From a checkpoint of a small mixture-of-experts model trained on Wikipedia: 448 squared ReLU neurons an expert, a softmax router.
Below are experts of layer 5 (counted from 0) of a mixture-of-experts language model. Rows are named router (the router's row for the expert), up (a neuron's input weights, with its number), down (a neuron's output weights, with its number) and show model dimensions 0-255. Each number is 128 + 32 x the weight over its row's rms, rounded and kept within 0 to 255. Numbers have three digits each.
After each expert's rows: "comes before" lists some tokens at least twice as common just after its tokens as in all text; "mostly gets" lists some tokens that are sent to it at least half of the time. This comes from a sample of Wikipedia text that the model never trained on. Tokens count by the router's weight.

# expert 7
router:185183174181133150152141137085161165082146175118109121106090097122170081134100089047109095121164095158140144150176176146110168150161135154108164101166164103118064121138157163103151135128159126094168126179109168143193150147122100174122091173188105072081112105126189162160106097118094168087144089133153106099141066161156124086082170122127148107132172129188123133172089086174185149065146158142166107145115079094121153100154157153129084110144195081137153140122141134119218136164110118165112139108131137143140117065140130094191154050093100141129133092087149114093150122122138072140114185179127092123088144148078152122149148147175117102160117169101141086078125160155166141143122132156107112143101175173118130165180120096080099164141093133151143116138169141097130140182181109
up4:115124112143152164201152188161138153146121136088085130174150145080133072121100154153127118110151170164072135163115099045087134155094154138195136138146124155101156126105091149120138128208139161167119082125108113110107139050116111103096167081159189186132109142059158122150112179154083095123147100137174175209168109118136093144116136134149157168110138142156126135160172124155120161133151115108113145211159085124090130160129104125142191126096133161139134161087153110093072143115174187114150150123104091146134160076122131127143144154105086114195074123155134144115143101192106133144147106081115093138070132132148100090119131105171192195117090162099168177137095109132130115114140197105196134052119101181098169098119098143165094138151114150170095165188109141140151131123153181
down4:116100093124080128068162145153134156091116142128104121178148098158139126102142099169050187134132164143115129109122108147160103155046130152170128125131184112105137109158160162135189156078186125145140109134127173148118155179146127139144154126061171173128078117135100133112146100179175107136149086125132119154098132134176187113126138077055126166119132122123145144118136106104115115098062101114159165092118165169226183137111135083100152147102122151199068123117152168154131154078162138130129128140161108112141064128136179087118116110120149128077135167104103167169181134119103098144174137108135120169072097102090113147112104155085177131113174123124082110103175137085027088131127112193144177150047094163155121170148141149157158188163167126074104083072104142135171118143123117
up5:086165141153112162139123088121089110087134143055207174099126199125058150110129101150121103191145194120104136113112095147125162105144104111112182111160169163137094166129095133093122099103109154164153134087122088109154196117121127170164107158110141151154120141063148157175161107144115160072108129129140151120071170134142107164109085123113068097151127113147198137094150133090174127125095137124116148108120126100147097132070128117135093096116134164085117134137145104140099165145110124135135191158117128108175152091114145155161143125084070064083121125124134120192119128162133107152194084137121101107077204128085100119157105084079184172172136070192070125146111087061114146133147101157133161079077091204106125170130151157195184112171155130091165068148123150176144114114127120
down5:139146061142097103102104136175134108128161188101109208129113129157134117091194186122145140137142116198153139124158031155137143142098083130073151181116162100085111130140185155137132123096125075117154089107103085155098204107114122095154149126059162116155141156147164174185158148140077127135142093119155132083117125157147143109098073135154078088137107105087132125109107168102172156062183181116148157110117128165129126095158088171179072078119144127102121104130185115135164158104133103051143128107114135101174191063205104149153145098115164142083104123175178160153144154166134136138178174186077125188142135080116138130084093122104149138121115133181111124192113102117107149169127160139162136124197104135107158113099139076126085151154088136139101088098138131133100107160108131
up6:114119086146120177136115114090189178148149080164128114122132153128168114031119181129129165119115120166091090109145124099111171127160118094194174079156161067151138089153133130124159206097153137131158069107080105132141103138097131111114148070153204118122084134109093122160184178123063146108136088135114121142164137143146145148095074104122082093118046149160124123128124106149117040133160134125165143130120103144077144186136113130104099128116195101091113117160139134157148124160147118154102122119110195150118110143139151136169107167153094164144070120157130193093186117155160102163155152168112143129084142067144169148154122135127151147170133173147092151127110113197159089142172166166220123040152127176116095152145119111081115086109101109093087099134117181080104085137102158
down6:021134131060122105128148146142078068107145129110096128111127132146143128094193079191088133142079131163198097046124158148143105098126090032128102107161155126069152114176106131124116132130110108133149107116102121139184125144176122130105116095103170097140137171114093121129145080149101136110129123117105097093200116104175144163128132097157085112152123162151046140128142162113160065151118106171102118056118146106116161066129136102078178113135130124099139139098157118142161161166179144164157137139091166095106121103176180169061100156124123104137119150105077130128118110101113127198126100106154134124134081074154141123153126078075157132165112154091085162139154100104122091134087153141194132089120096055047150146146091122156082153101141046120105091146108157144108099133131163
comes before: ",", " in", "\n", ".", " of", ".\n\n"
mostly gets: " career", " well", " Award", " football", " colors", "History"

# expert 5
router:125113120116165162161111142126138098153099099135166147156114078133085041163071147113132115131105149198110149110122131139151078184156170068158097135111114145134128112137133116186127206116127112149066121143176072118098089180128128135177098153137122135093088088101109116106123091146134141114123127082076111152219116105146091129156081120173128101137090104154128123148151156038150131086167138105157156172117162134127153155126112108048150172128133089121136178106138117100116119135089092148131105110099172132140107126136157093102101106184135149118142116169063135125116169112154146074108167126169110133191160137130159113130098093187105188108164128132120070082178188159121158090034202157145158139120206130158158108068108091170141071113106127134103152181148177188135111140094155
up8:092149149138057053101116137176136082160120121137118142096098101095153132066127154082184151109142189051107123180139092141123176124157166124110095109099121144139151133087163058129177105131090136150103131096129112181093150096120063093154100186122096144161169116156132113167124107119161149120102132080154157134105145114102171142167127164112083167107094137148194147097127080135170191137125076095167150171155162121090137110095165103132132208097174144152136124120126142086112090164196145095141083081185128117159159118125166158126152143160170176134124176128124090123145038125158125116164135100083135111158141113154183154107119105099079096139163124126172135133071100117142140189137157098174136137159142118143062151118187155106115128198059141131160087139121118082066179170110145
down8:102108126139076125141093116085149153142120135120153144126075092153202149096156127130074142127096160142123105104115137196086103120141133100138124086075085151170073122163186104196088201092141099198168110129077196110127115185136114145122076120142085135155131157126166143117055124110144122153144108077100083180172146124124123176117151126142171111144130137146150135138142096135211108126117106175177141104152153113157095158094138074149138077089147150123105050116104127147039168162153172153161115158090191125191083146135093114154142146134140154119091103096144137162104055108123125093133184114112173134133179065115153077122147157131117102146134137169073151158143154129084169140146119103140086132173110115088076133095134144052126228096117146114154102142140120088107125123084111
up9:190156152133134099112153143047113099170106119139127123150083109141085092136163124098129155136196163146105136096092139123167145159160122119096096095102104088104127135098064186149112111105112154171108121061140136140127178115084186160223141123139135121075112127107090075114130114120063089104128103158131116144140067182114147117137138165147119073178130134109175167086071109092099090142124177097155099072132138056169154129146123153097136078144127154107136049145205135221127136135126160135143126117195140114172109127108153115122107101115193118061110138130118106150152143128129122095196180101170169104120147142155125146128140146139127125087110153172099118145119159083104110133117075165171132168095081092125109190189129139158141178147108142221078138116086168177143115109118165
down9:101109159077162143141186140101031139151100169103081125181136077101194120118178113141091175164121116169103170092081132080120137213175135145108091100065065139110179198103124190130134171143118190159106154125086155091150118126109143150142156189204157103112099117063078122091175090098143149135152116142156111134139096105133131120114154117152203087144137097152173110105133122170099128105142191099100101134149138156133069172188104190100136128124062193121167116156107120169124146089077127104132115116143136139078136145123103101120135160105185132133100117118124141142144125119128109172103130152169106152145123124077106141125134106078212166094076153130146171118153137127101045159173107101155119108116091158172181112091132148098110156094102117163168150128110157138117084140112121
up10:142161148145127107132145124086161128117132157181127115151172112132135165050121144135140106149165160143165108097133091099177154129136157124149082172130045142124085128104138111195172100149134116120081121136103157181159106104175189131182130143131132106094101137149102149110150117174107100146116102107099089089110121142116154022119173103104085175140147146171132103121092088118146165117090120126112126138047108072153101182091142112104101130129076130173125126140104150143164129093228075107110157123171169080096131112125094180060182150153092165150135150120130073131118100129131063125176142133165138030108072140123126108149172121089167131154127100147082142195093095141141139122094101140106112146055084081158133104140110072095091150133100101205120126146073124133130118122105211
down10:116077126143168181154065102109203193137138155119075105127197131106128092171132091136183121138168117158080069128123133179096156125125148166170103076109147188148109145060084188148139128108124168152144119162110095158117139180167120108084095105192051103207169116116121119076145114119150055108116114123081066130113157161078127148114138115146181154145126172187122126110147143114146128091128109118122139155147117152164145101107117115178119208112104137131226150145117112096135179130165116131127176127081156172124080066138116115131116153194135144099154077070192171119067187124061106143156103135142089128122141147107168129110174141085123153108131062148147109126146065144135112088110132159123079103105187105106119114075114165164143139141115133117102124128135107120097142129121135
comes before: "-", " |", "|", "\n", " |\n", ")"
mostly gets: " States", " China", " India", " California", " Australia", " Japan"

# expert 10
router:101095076088176158133092115115142215106165112147123146147134131150140162191071139183175180151053146109136132080095160135207100136148208136089139098161124147082051093054151116071091155160171161113096148103130167122134133123136120178138086143126096190136125191142120126160155090098163130132130077118121125167102155094157094151119109107154123086132204132142158148169083126125075152150104134184129131128147193165110109110104085183085106123178110165084144149056083149157159162118139166171123123127177124153085151116127098140108113133061120165175117149130141088114148135116139112141158123106124166056169153114125107144122139114139125136125100110119083150167105163169130140090103129122164166102093080097096101094088119067110115088170172105087110069153132086130056110117151131
up15:125133141157148068116071111102074164056136170140135090050156155105092125145169123199169130095101134107181165135095199120143097104112092147125124164138108139177136079155117094104098149169133175154122183131133102145121140072114131155096142066103152155167155071100208123114134121142147173134105161118164149096205113153110109136078125131095089130159123123067202162161162142119140167175084117150132156179116116136146144111156038138093078183110123131137093126171146114077127165133070103080154132122165153177129118110109116103076103103144118138149068113151159103145187112123104127089151135105103081082194106120167085104142103131115121156088147161113075152056130048105127158178139142054189125136095113133137141150129155183106096152185152155111135129129135146140100155133137138
down15:097107142129101124105122079111160155127139066137157134120130116165150209124121160084198091137098154193119202165123117105165118113146113107123133138104100140113091164144148123144085146151016158072145142122110153132119126096111233127113107084120111145079113125180077094212131092150149135080151157053136097133148178148166102147170113096092136143108096166179125107155119074118130108142148116145150165149151213147124131162151067102150119107147122179201136133130112153146133128133132053143127109171153116136127164141119178166059151108141165102164147148086129145191168171127153144128072104141163114136142166143101090112078138123129133106095135169142119142078192142160169127125110121161134144147144151127124106113157193102201106149166053113157143137136150187087116128190091105
up16:110170161126081111133130169142122096072130098164105137131132108141144107182149163068121125129112137107152098110147161097125091192104098127082124198105180130099168168144123065124145098162160108081144091055183170098123135129126094193120135131167152170126145135125149142101167147045148138148167191084137140083125103137092065143073113130128121139187105146084181113151159100128130091103170112099088142134158093116153064125153166100170109165120168157144088145150148097132070115135173136134121080139154093170093117144113138128130069127148133110119095169066092119196195108127146095088105102154137131215123141126151097083077081120167157187143099193085144119150165138156099132113164153089116131110102100112176169126140210106101119140145108198150089055080121105103134138151099099
down16:090119130115157109071140149143080122097088124131117113135154148183144074177100154112098113101146121121108149117141127104123182188126150120139093199155053060169114134045188146152155102207149099077151134129147089168126112124123140123117147175109160086141116164082133142116122098124106138168107148082120126110094142143126124125119113113147087174157076154131132088166168114146160101114184187113142150176090095052115122108143128118113131141157163122134118226158124193189101124151110133132155156137077146120096182146091148165170135073104127130125110110109106178143125046137135143177113079147101116125171123137133160163126194088157114146199107140134139142186143128099108156135109139146163198124105075143190151154144134134110152137169124131108103089052119045042077115136162164
up17:101089163161142107126140125147083194142062126150056139122128100102095086122172112124094132116069133171099096172122143138105136201141055094141109090072103117112082152110133118117095113159095112175157162103114115112094107140127100109141209126135089155181122084117160112132118154128128109100157102132125170160088129179178149063097114121064201156093133169088159086130014106135135121162100126106140093149166125137112103140120063108102154110090092148154121123103109119126142123116115118132136104117134139140071121133135076169110103097128181168103140214159109149114176125184105127046166105071082168137073144144153113119142128145108186133164140089108173170101161123163086136213187184085119108145154155098098098065146096104125118090128152121111099100073106143103151153137118105
down17:065152101181055093153119133157180121103051147106074150130138169105119132117098120195135208145137102082126130119109111083084159096121089156120130131122147140139150160120133110157156125138172098120125169153117072119085137144148163114099087115108148136064111110140149095148159161137162027107135180145143144103131126104108110109120138098128160126089102134113156138136142183075130130086117123093083143073086118153131169136133134165145200160096119151111167161157130151163158146076193157171123155068091188167138094176122214121152178154151138121190071129097175120101168184206122131080161119144119073127136190119097144158194101153147139111135114133139091095129089204108171154143140127119084199135119150125138121110126150153115140095060112067147158143134155138102164136137071159
comes before: " the", " a", " that", " to", " in", " is"
mostly gets: " but", " and", " being", " get", " or", " stated"

# expert 11
router:116152139131091164085105159123078176109131121115159096115117132150129108111154154142116034165170179165076157124140120131154133200093136117127147149131167171169167157133085125199136138120139115145080112177123124128106095105122119119171161141186087176135117086160074141109158085082160053120151103083135120107055157172102160163121114161118135156112124170117142124089103174147105102079194099139152162144148146168164151143106103127172141111089125114103121135094119146066098157140145121049144138155131127094125132146119086193083159136085077128080129151103101101088128152139110172132194156168174091096131134095145084127111142111185190147180154194105144166164165127144102162090167173179094110154180086130118170125087081151059066071086141123139143148161129161133166101139101073
up11:170132111151149122192142124128169134118139122103164131186197143137193183156118110161123165188124115149136098153116211066095105145140170121113111110181073123112129099176150150148115139147163147137108190036116087160097094129145139140107126057167167117166194116095206157229172103160139164118164116155131137167135084170125122130128177233114087096136141104126127093124119152135139124132142100098184123148101109118095189166147152146125136144137082178123130166090121154125183111153116130143117196136120105124164123096115107132112107049159100145165152136132174104102127107206174139138190100120101079124131099119180094116101132129151172100109131091100140146187148162121133161143127173128158164124137167218100143152164188185127113124147119145139123138114102138112154131078127105
down11:136191170149113075152152097125121117098131152144103132110119140068136113094113112111137084116101074156128127147122117124146158088133150138079158124123058125127198147116105160121162122156117153130135090109173138158121059147116058117113176110046096141160124142157156146127121100147111119165113168102118092104159107115150142106105075138180156201076082181180139142127193124169182110024194047104102186129115115093147085109093131102115116140138151143095067154109119138130171096123096104148131081147160111120181116197070116123195136103178101108055096148135131129106131108097176136141127131104109088142133115163157083128150080116070135125078069144122075217133180149141132149183133139124142123129166060115180153132118152134132112191151133111125162153109105139158164185135107119
up12:128114174175164107134117160137105094136136102130124177095157140147096131095119067079161132179142091146074072106137138079102083134121136125137141131068136159076100183119128155139166169126080107116089173126128214146146125133252139099118075140154153097087136125145126145169148103133111160146133167103123142074081142150152138132141171168090169149108126180126166162121178127161125137070122145134133149206123132125109129143146172136137140139107142080161202123163100149106179106196147213095147120112137116113123147100127127199124089104202108110185070166134193128136114136146065108125099143137053119152113182077112095109175123167137170167125167112127106091164087109106157094161141158119151085168104098086135059118199120109123131078135081142152102126156141165112099151130107127
down12:074090118126167154120140157129091155117088131124140173117108136188093112172188115170159177131127170132132130129136079136111145044098102138122096060113122141172132119086169043122067116146139144179119134074068071134166124097184171173086118075103122153136185140146091110148177099177107160152123143136174117124163104155075099133113124146097116095160052132167102111197150177122057180110099162079161109112087137117128129126172111142133089154068149108187142170135135109170141158055156149101120140133090160170137138069113152155141115143194144174084064117151140102135131104142087166149121149125125081094097156134145079125143105151103134154112131156147083141153075149095099086150113069102123145127098172066127084123203150154065162113152103078121133144129112117159124133160141103
up13:162160195144105158154149135154126154179113142152108132151073155127112067161176140083109115159121124115130115188124137160043114156115121126138086134118088148113063084124132169113099128187129107099105109078150160154130120090161180154062118055116191165120157110168070089125119131122091117098117160113043102159125047099050108132166165128103175137096124089133114106135054143157106162123161141151130142109139140143137108166100116154149068132088162099149165117103113111155139150094200141132163141128144115181048152115132143133162120105119118149082110104176171133114154088155136107160111135123136097145128166164117201154089136143151092123142085147104125092148153091187084077140126084061136113144135149120202127098128180147136135131108151031132138210142123065147100166129107135
down13:118130114095134171122124094136118110105092130121085087070092125081122092110133138182117171136177111070141100137146127144111133076146175119116114205158155129098121098101163131146145134121189144161136125154173149146145101099098173164131109131161159167172137113139108128120085127146171125134083153130056136124095112098151158150105194106134105177161097159126125082130088181062113134097146123145150058119145092154180148136094149127191069144139099176128149096170117133103153108097188146134142086148091087112073091150089149153076105096101080128144142112099156167114107118104075127152157101173187126139156162127080169131144106036092130100151159150154157119144193116092096035114085175163105058136082087151113148110111151103155122078087115084187159110114200049144119139154080118
comes before: " ", "1", " been", "born", " States", "SI"
mostly gets: "==", " has", " had", " have", "(", " ("

# expert 1
router:170079127165100157120159135113085109190086100183128135106151146110152085117090144111140101166166115161117146158235148170128143192105110140098138147167084127075213154117148124180153157102133127083144099134166080123160112092067140110157186105148139054096090129153157096111067116149171088163086101106064129214126143172158126155144165139091176136118150140108121129137134088119124171121165114119113098143113103132098125134122133114174146153099151122120082095095102138144146112119134062135125149126113105127099167151121192141149115154120161092163107092116142179122094168139157155101141125097177167166147117134092076197098105077100117179128107093093080050146165153135096171184199119066100145096098075110163137136087116172135154116094097152108080140073091151140131105129184138
up14:128104151133142167194071044049139143102126078113173176103125112146151184134142117138077164125148142102189135091165117148131075122125180139141084157098186093166147132132075149191079179111119130118179084134125199113102129068141172122131121080104152132127108161102096145140146119103130129136117158142100126144148134163109089135112186146147124100113141146142159097059118066103087100158099129132102162171132140135153160123106109067082082160084099131098134110138138097165203093092132124104071128158164174146162128135154089100154128114081057166061093177149126089063138097068114126039113162118186173157091111120148124152063147130105109143072101118160147076144177183111136117145109128124170133132158106116201103159110117063133103130109138125122153109143150141127091151107127172
down14:143078096101177146124160141137110098159134123178107097125090150073158124158144149058098128046146168136164142152149103154118111119103166154107095133111107076076162201129155171119166044095116113119155112126089157145134147159125142123185139056154154170088118118075150105163127164122147062145113064124083120146162094123169121124154199104099195108150139153106179160078143096138133116141109143184108134125108105133155092158154071140088101162121146154161088140129113169139113114142085129129079163110129131144167090123089184141100140125127121118157121153070102143116117159100114088100146131107100141115165094159118143187132137160147145047120127139156073138153170137091147060091126158153139215154151072159155132072068123174120198161173116131110093111203121181097070121072114114
up15:122100134157115058140094105094105072088105084143130124146132089143133157159105173151105101089126165080121112115083128150164160134149143120119116072158124138108078074142125092084087086127116125205134139052149119172104138122137120065159136099091128174183137091171074148211096163089069110097128174094101130159131161095158126151156142132134094202104122193102088104127105127118122083120102129090135119146094196131117153104171152139076073143074162156101111144176135179090124124147112203117084091066103155152125124108113136143048075133112122074137142182094112125172154111134131119129117162125094116158077104175151121160084102107167109156104139132123144125113160056126105144171073104095155121173177134127083061102126127113100118158114198100121093121068092143155093088086102155
down15:093109135127161112136182112154083157103138084104132165119162151149198145125140115092129143108178111191135094161132095120068080163100153144123102123198104079110090122155147142163066197137124128142125146144125127188100092138130154074175131105149109139183190153118132170202110181101077168149126136163134219159106110086184102111143167171097102118133142170155118137103081107160115146102168121163113129124143092108114131100111096096113094096078103119148156130086118095120110172150131165165086094105073148167113115068122134110075122123175179143168120097145135118104118151106052101071112128123068126128111115146130186116160104099129082123139081143162106135117068135155076079161122147184140094173113193111132153133119122120095207102116114188189127143068098173161157100120122060
up16:120088145129154115124137131088110166145153134173184075091083144099093095111103111095177131122134139147174069100067105127105179104114128155203135089100114159130103074244086135050165128111120117135107124103158141132119123167194141220092162091103117154140167155174164099166120149097125140109134177136129121113182097132135084102127031123145081106179130112172125110152169109178157132160111140093179119090149113066186063134120139151067100118157169107152078183146124154090152127132090122097167107134117165107130157075075152135133175132101158095105167125132126134085096134147104123163113097090088123126110134159100159099152169130087110144107121110114073087143059148140134116145076090150157057107127079100109090127135136172125070138108154113109085172166096116151136146106093125
down16:151115138191159130181113130114166175233130135088157111099154161089164132148120076130139126079082149133143171116123126106177065098178135102173164164121156158104135102098150153116122151111189083154118158146122136068130117107168166106168123177145151158127125147139156078164158094176090163086096131082128100143138139082105098141226160073127182160145112145143100066160115162077127179111113140101097172089176140126185073111170150162137159140111149110062128115113138139132178125104132126094126115107119127151182085089089147138131154181128085129128104077157218107139093085153086072210115137142117126103097176124091164115151120183168108155126112185163056086113135085143128118131141128164109101107133194157141125085160129115110117086119115118084141124093153173151141147163121090
comes before: "|", "1", "The", "-", "9", "8"
mostly gets: " =\n\n", " \"", "/", "=", " '", " ["

# expert 3
router:173114076138152139150113092162129140150126127101104150160114109089125071154120167102126098074127101103179121058210129160075114076106103078119178158135082179134130145149143110169076138078114136085102192197069166144119143114141129144119117148117121099103178164166087139118096106103111158157122127112191150137111080121118114136184082097146157128117186102110130100180153151154074161064041145173118144149119105148107133160128152072154093103120107138134101168111166097116115102109176127103077111153089124091130137109128143161118123078071043103143074111151152080144171121094119110164121149184106086145096206080144156124138081101124124162139129111085142109122148163125147138147131067096160112188162191091129144127199162075103110136088124120111166135189099101108149191146113152
up11:192164153138086119101079130131111077096100068136186187177173120122150153156150079127111099141182125142132084097099082169148087133143117115132099180127106120110085134137148150116110124100094089130149125113163120142106115130143155161136113122119146143118183097176080108109112109127022142095159089080108188133135128219146133153144156096088107148109114107124165076094081153169112132161137137123115094144086138128139144142056124164101084140075047152154095131142212139156106137139132124088110146140119120156086168068110125088152130152106092080115127138117168131121195152094078130141086139160171132130140176166144156144105141051125061083087131143082063160120170113133111180152162144137178099144127148133109169151102141127182148127133148104126098102121079189085211093075075148
down11:076145111097185135129154096123156112109141180093130164168120094101099147114152120116190097113157125102122112137177088094087161095137146204093144102093154141131115096114177087140153119181107174130121123206142075113147128101172128093137082149154067150113101058111096158144097128176129176128077111121123118155099218101113120149085138135134117107159157118130112073167156175122075180154133085119062128193116073134111081164109133127179159102121112140084174134148093150051163165140130110147101147101108091223192128154170193135154134122167184167127155146132101060105143081143100133142110108066074125169082141148163126108117166132141192167115114143082106145162076097150130154141131138134124160148130108135147170093130167093165196099186127115110128160147084122137139132154166147
up12:128149097174106088170153145156184086181078134142079166090156156123137109131142083094132075132121110132121090102141132122159115145112100141153074195147055129128094144128163134108155155115072144132145124128056119151128076150097106153105150170138117124112139088128121099077106207170098129122144169139172088111107131132076118091138098141100118144117137091105116047061137105164124143131114099131084106158131112071212026104141117103109118134081113103139127137110170105149139100115085069136107117102151162090103147152099125090119140117155116137141069170145125166143153080132120054147206160130053163129071068145101075113156084097116084128113114139103101098104080146133075084140052130136148081144171140139175119076108103159129120070118142107136096119123028171140159133117099129
down12:082125111122095122151122108128136042098170169165109123140154128171151157160147106099106174078164054170179096064177166147135140190148082152102035204092102144139149147137193130100122116133159132074140186099113125101207106159077128119127123103133084141105117140018154125115110169151169137133112111144117152129108137116117153178087164186076127112123161167134164087119076094186115146108107187180158095104150179122139136094115117105142123105118093110136114123122130178060140170119155064126101080165136080106118100136124142110126156150151168145177119134136128139114160112076101118123166141146116127144148064169142130106153152130059113118205106139109133103108151124134070146103123132118149163099043139044145142114121135117111146129119084104142155094127123053080127115146133152
up13:132122162122167147091118108132105111094136185149133183122128131141106116129115097131141162153147137163168142127064109109031166143137164145114203121155193096140121106152168191116170166143134140189073111104110133180099161078110128101150099105154127090115114118134161140103135104157078133060109104129137134125144051135077112154145143137129101118177069173148166165159124116133170148108137145147143084132118100090161158132211134137105128099112175152136123069161118116124193105146137100083128147143184207164174132161156128096210147165065109074150137151108146117121052153174139085138172154137105088149068166127075138123148153183170134133118119147098108126136088121067086126130139163131196157068107129208099140146145128106097172116120139079114050117116112110150107083122173163
down13:063083111090160101152118022055106227142118165095156154142156191105100183153132167142155135102056151114158117128138121144156102127111092108110130111109077139156151111095121092121112108128180117144107123183059090140110107134173127119111181132146165102140094088113111111111152190089150134132076141138153154108104188110092069082111140133086125123103096051145173082124132169066124163131159171108147158105149131071190097142168137139144113175121102113123105145130118102132105094134135170150149090114090151087099119119080132118032182123087156155123141053127162100077074138105129187138101144113093144119138115118103154139088113128087103121160128161140160116159104119106126162133126161131101061080116116112097137093147072090156169126084134108093170178121128101098161092169114058
comes before: " of", ",", "'s", " and", ":", " in"
mostly gets: " member", " children", " family", " President", " members", " director"

# expert 8
router:144142132104143168163148171107116125113073114125111168144164070205070079180095160140130117125142141141082113170157093150119127170110186160167148107152152094113160187126087106113143157170171112118099114142117109095124160093118135143093122110108158158108151107106088165163136185081120130175183153130149119151204144096055202113144181100139103162100110079100101129167140179108102119172181097128122168118133171068163157183126105122050184086129133080151148130071134123089102153129106139191131118124137147062065117179126143101053114151101125158086054171139116145124173112157114089112140113141118123122160140081183154161125124104105093172095137120151198097128139130156115196090079118139145099113160104115182114114106144090134156142129088162112218170127123105123106115107082113
up15:134165162162094117164128148137152109124150091132167176144160160164113122101105067138200138138103121120149066097191197192113110123149201128107096114123077165123121141109185103163115148129146091166089173121116122163147137108142165125073161078150070156081170143084187114107144078100110126121133105173105132084081130156140103117158110195131146082137171141113097112128107117120146099091068096090149132138093000143134131165116168123156106127070147115105092119146160121161151135124162124132125158040118174112135161129091077124098143088122119122112125073181121138125132065129144032144143093141154150088161127172137120138072100207167102150143161124076114156150147125094168118113095149069090110113100110108152138127152141137083088119189100114130094124194116126134120168080108152
down15:089147082107151135061154102108092125099104093083112149115115144163118087184126119182149125166158120092123105123093089117132169099102184151100148112115087121135162113115126080065155138155157112130127168234088122128139116132098160094125125194144097156141123128104117193097136103084120076080131091184074146135112156089122124104129174147139093118119124070102040235127138144157105181141141102142166081149120129111131109122147122148112143096083115145132110109091158060139139174093145091134136133101141121142078095111100163153146056190084130098144103094108127191161109145156129111116138144131105161136111189135082111104136144080142069142125179165150177161144115118161155162158172130129099076137115132166145215128128126161120188116162160129121111143156166025187188112094115125
up16:098062106099141167125092105090126150122124129153171126113164152135093179150148136172144084160161140143154114165149129085133131125108169157126124086126116173126130056119101141077110117131054194160081160070138126121110120149108154141107118125105164110121076140134126076145105111106121114134077103139129170131116059127128117090091116172155094148168156108105153101166109120131107113154092156097069120160183181184104120147107138124080134088096147153090025079136183119106124128108118185136166107160131209117104151106131124091145118069161090084046129161132179150213134129174150120076151129098193124094140144123132114176082132158099081118135168126094087112112116113147128109131109105083202077157134128102133077151191192155138075157127159111092058148090149161175100168155140100
down16:171148164135158142130188187119094153149109183088152111145135167141117135105147062174155119147173108091145091142202132100137070136157107075180141131073117097099179088109130105131095135127088127144166119157126131167182132129125134146109123112154134109122149121157188134123075119125122107111087094134122103098182114125105135143106117128127150146124077071125099074144071150073119179060209152169092093127131110147181121128158113098170155103152137137124113083158131147126161177140093153156109132119170132131151142111126152137134117101080174122086140078151156155132127168123062110117156109019079087109154134134195100183097133137076167091102162106211109133160092121162185115101145187105140183136152133147147136165152111125188129182123110164071168163136143099162141201213140165
up17:106161146145087104089116156094148142125113106181146106176131212089157163120154120156158129227115141136100150135173133151091141065160156062139097122129119111087105128181019109054177104138157154157151186059142148179091092165128115214154097129101077158111136130133076077185141168082096107117149181154106096153125081144103107115172143165124129116101168148115123158142120118139173137103114127110214105123111138164113064066171113166162133085145134139134138162124202114161073137116142133104064159139107136127145165125145142093040114129147171054096095144097142118098122125143157126146143124133098135080092165169136166140139134101125111091135061145132099153148136155136128122161144126103109130157118108157117123130192121117148106152111159118157043147088137114153155137097169111
down17:140111119169107151158152153149146110118138161128162071145135108095179104154156107124160127101137138111155111110183152101113168154123115085093076123150129173166119117102139128115111193137191106134127147107168128116142028179167155136085114086118143138096147120167143147191087160135074121114133158170143143155068094148151205134110147170171130172148105095121132195123150157129124129103092115056108064145190157142124072109081091095105134083132167133094103141156114130201087121094119152137100073138112151170123101115134130146130115141123136092144109114066150137084077136123203134095162159163062123124147169157105140088176097100069163075174142117059125091090138117145137186111127192165182088091128214084092169163086105138107090129129148097181108144151154100115122124081130078
comes before: "1", "2", "9", "3", "4", "5"
mostly gets: "SI", "′", "gar", " sq"